config.yaml
num_hidden_layers: 13
hidden_size: 192
n_experts: 48
moe_layers: [0, 1, 2, 3, 4, 5, 6, 7, 8, 9, 10, 11, 12]
routed_scale: 2.0
balance_bias: true
init_std_router: 0.0078
tie_word_embeddings: false
max_grad_norm: 1.0
batch_tokens: [65536, 131072, 196608]
max_seq_len: 256
max_steps: 5287
dataset: "wikipedia_en"
Below are experts of layer 9 (counted from 0) of a mixture-of-experts language model. Rows are named router (the router's row for the expert), up (a neuron's input weights, with its number) and show model dimensions 64-127. Each number is 500 + 40 x the weight over its row's rms, rounded and kept within 0 to 999. Numbers have three digits each.
Before each expert's rows: "comes after" lists some tokens at least twice as common just before its tokens as in all text. This comes from a sample of Wikipedia text that the model never trained on. Tokens count by the router's weight.

# expert 39
comes after: " S", " of", ",", "er", " the", " in"
router:519563529575485557477482524485536514405544505506437495495522532524527556514449522484530515513445547501576526459537448538535496395494492540526478518527621555517556541444520555483512484486478481
up0:482544544488512527512502529479432450502551490515509499484503412540451428474483483544545558526491456488460496506535519462505479497454498539444460538477483550544531453430549435489524442508450470
up1:516492495505491485509455550561480536455552499495467480504478482558534537483482444567483360490572504494519480484485463503492491523455404468489516554538559600517483465543506484534522513515484455
up2:568462484472524466448515563539529441524487476468487513528524631506534541517417470504502524568478501485459452463562462480531447458539594542476478468548537490464545498468607550511539517502491528
up3:573450539429510520501594479529477483514486504492553495494502504478471482531522431516423493476504460496540518413535501504465473414491511476520435504514426525494488499484517511465502511492475551
up4:470468514491551460431503545470427495494496482513444484469433515468428558477473468498582486440509552596434444483552473519529534530543488563513470466520497523461518602501502460492422512541522449
up5:544543469550487458504493523535463534517525529489518467497499529597578457558524495592519497487431503442566491470514434502571438546492482497535513543459394517497512566489441571545548462484539502
up6:500566500452470525530484553528498488487576470530533564531525474540526483514499437492540519438437590516580522426471533506492486532471561443463522541436580516494561458362524540465465550485536434
up7:491463426448527544530458535498474462488553564513459482507490466596441481597547501515477496434557493548556504501414517551449486474546501425524464500475411483477496521473484531542538420547506500
up8:444492482589506528542523512548512491459549488454562470536455585516506508415499476536504528506583498461485502476446550493490583521480505501481518442526478568561513435522486575532479435596563539
up9:529520503534461453415531576519478558530504527509489535445444478496483497455593484479508456508452473442520468492528480464522591528456545440567536468472471480509592443440455477520535526518397510
up10:514452515494484489468520538463498470527569463410566509574510514425515542481541462513551472471583495542557450531464522439499461534462499458476546411508538546495564513582532491510520512508524511
up11:560563571521421494544396514500520467474483489469511506529575492573508440477489494527481530522603512540541486453493480469531509453467484460508521493452496583532523524451576515500480480538512490
up12:494489478504523467571534586479443477486516518451505459488580460497517604498505587538468507457521437438513505490567444513540502500560543574505483503524471473481539552474574514483428513474510444

# expert 29
comes after: " ", "par", " E", " G", " c", " M"
router:505502541504454447433527531529505464512479497453502511462462485415503545531463456607471509497492542482552508499576500504500539534461489472462481562569520485527519486545507504503543511531509517
up0:491480541522539558553458498511586477447515488549439464542459532550492526549497566543521557479566536508479527457558513433552527525532512483504446523483571488498552499448528526485514523522432503
up1:443441526415492460544554478427472511471471516513454523453467410460459552526480458580452497454474521512536485578548442500434580548468454491541501435530466572510507544493554417488528505492538515
up2:443498411497514471535524483530437517536533506489576515604549519462505459559499415492449482477405470492478518434493475463493557492547510402466540411520460508491498482468468513495517483447482610
up3:532464536550504446436539548518554538454479513522486516423497487483550481492515600438510545508413500437519498427536440475480435438469518516484543540522572512481531492515477550474552504507472579
up4:581476464533446431465463509556536420496525554492452630518524500469588541481484407535495506476447443520498525467527475454522439564470466474491506493493449568509474534553488490492524525458499478
up5:470518509432511521518485486531512423508496468547494598535453455533539522534515486481435501472508497534505491425502541599513456527453562486448456485527504503547502515538498399590523524480529495
up6:476494506478494483460468459484516531509486496494559564518545517494524482473492467470522490476451531414501405488518514531479452532497460431497441487500491525479552525458553452426554494523454416
up7:466600530495508493440548504479465488460442452515489454449496448495499466519464442527556523553548525487563562433496463516486478551515492478475480480483525498584469531581368532542562477461514471
up8:452460482586521497505517537458525493468475516459469526550495592472519541482538486561576527553479524495540468506454496503487519452481576550489450523520532485492482520587479567529471447531525535
up9:508455514487476542402528485566480455498493530475483545451452461441441520542511501527514482456491505574453583521495506506477532504516510489477425516498531554486479556450533557496507546510458443
up10:468420489542537503527545492526492577498552458535492475448494475533543509551505541508518432468490464498506524470542538543531575416554498502480429442460492484533467479486491462512441506505498517
up11:450521517544579446484465487526497487519579453469474521479558476547541425432480387486504499487539540544553493452527498510469468530520576455540475542480480468519490528508568598520455535492487579
up12:558491471527489420540553518511504492577482518470556489519515467432502476505508500550494545459470456526409480454526524404516555530427512474515537551539554496515567498518502560459540473552444493

# expert 19
comes after: " |", "-", " by", ",", ":", " and"
router:467603542501471529431511530482551409470505458496504485474523532518550456550490519518450509545473502481523414460559467510619592484444425533468487548525520524487558524538635501532546578562507459
up0:510522447524558558466499509456451465499516462519518525484454540571538539509460454428453542589489485579518605515506515484540581525455518445530467528533466434425521418400495511519529535474561470
up1:545533546528524491496492428489459514558557479560472480493474429543570530462463497506460524465499460511486491508535468559501434554577463464462512520533501484497564475553521499510553545531526574
up2:448428552493535452515438472519484582484478507515505521519567493504512456500473479477541546514555500479503474517494503529493534472536477448520555454605533486467543623453475544503553526526493475
up3:485481462453528507500516480541501454540522530534473593508537536521577469537543458581495492560444541471554540525444537509503490416510500557483448461488579520576481566525438471573487510544456414
up4:416501450524489465433448492447515530479536524494443404447474462415440479429507477407413475472435458475580506531455569449443524536523508554496568561511516569504551522475444523515545530580480514
up5:550563450461458416536455490527472549483543510477507464480521498503530516479480548435474547482490531478447501471458448518528494509498375528486572513501554562497493518521488502489467557480477476
up6:503497415435462484512489540434469562463551535484479555511520516453472529517452551520436561533462469542523449483483525491543519446536531551496519549459539446546458477504516529519476490513501527
up7:460510480517506513450500502514486525503491459497530428434544451493509500544504488545563545491405496483490535506578496533476604465510398508505526509547520492385532435496522513512458529543499432
up8:537515528499394379496438476578491509527528536465507531459525549493494580533593557574464506550518491485522561516554578455399462497457454477545424494526502468492500532475509424511501494495551491
up9:461446448510504520527567452448511533545487529572491394534406545546474563441521578505407515493561488433450539463517533510453547484479519437580458434482549477420509504468502514494486514519467517
up10:507534568505477542453543532448520461542525433512558507525519523529516542535531523485519551536520499470504509467557521476546528531544512554546459535533457560485539549503540473499420497463557556
up11:464514496493490428483535565464527468486479551443491482529516532484473480515490495550442489515478608528510466539436524522485564479501509497553542478522457512539575440485459529491512505512492483
up12:574514496461499559489462543471520512454461498525478485457525459496543555487498463502472512508540522577541562570451565480602571509548485538510524540481569513536488498477492505506485492605517562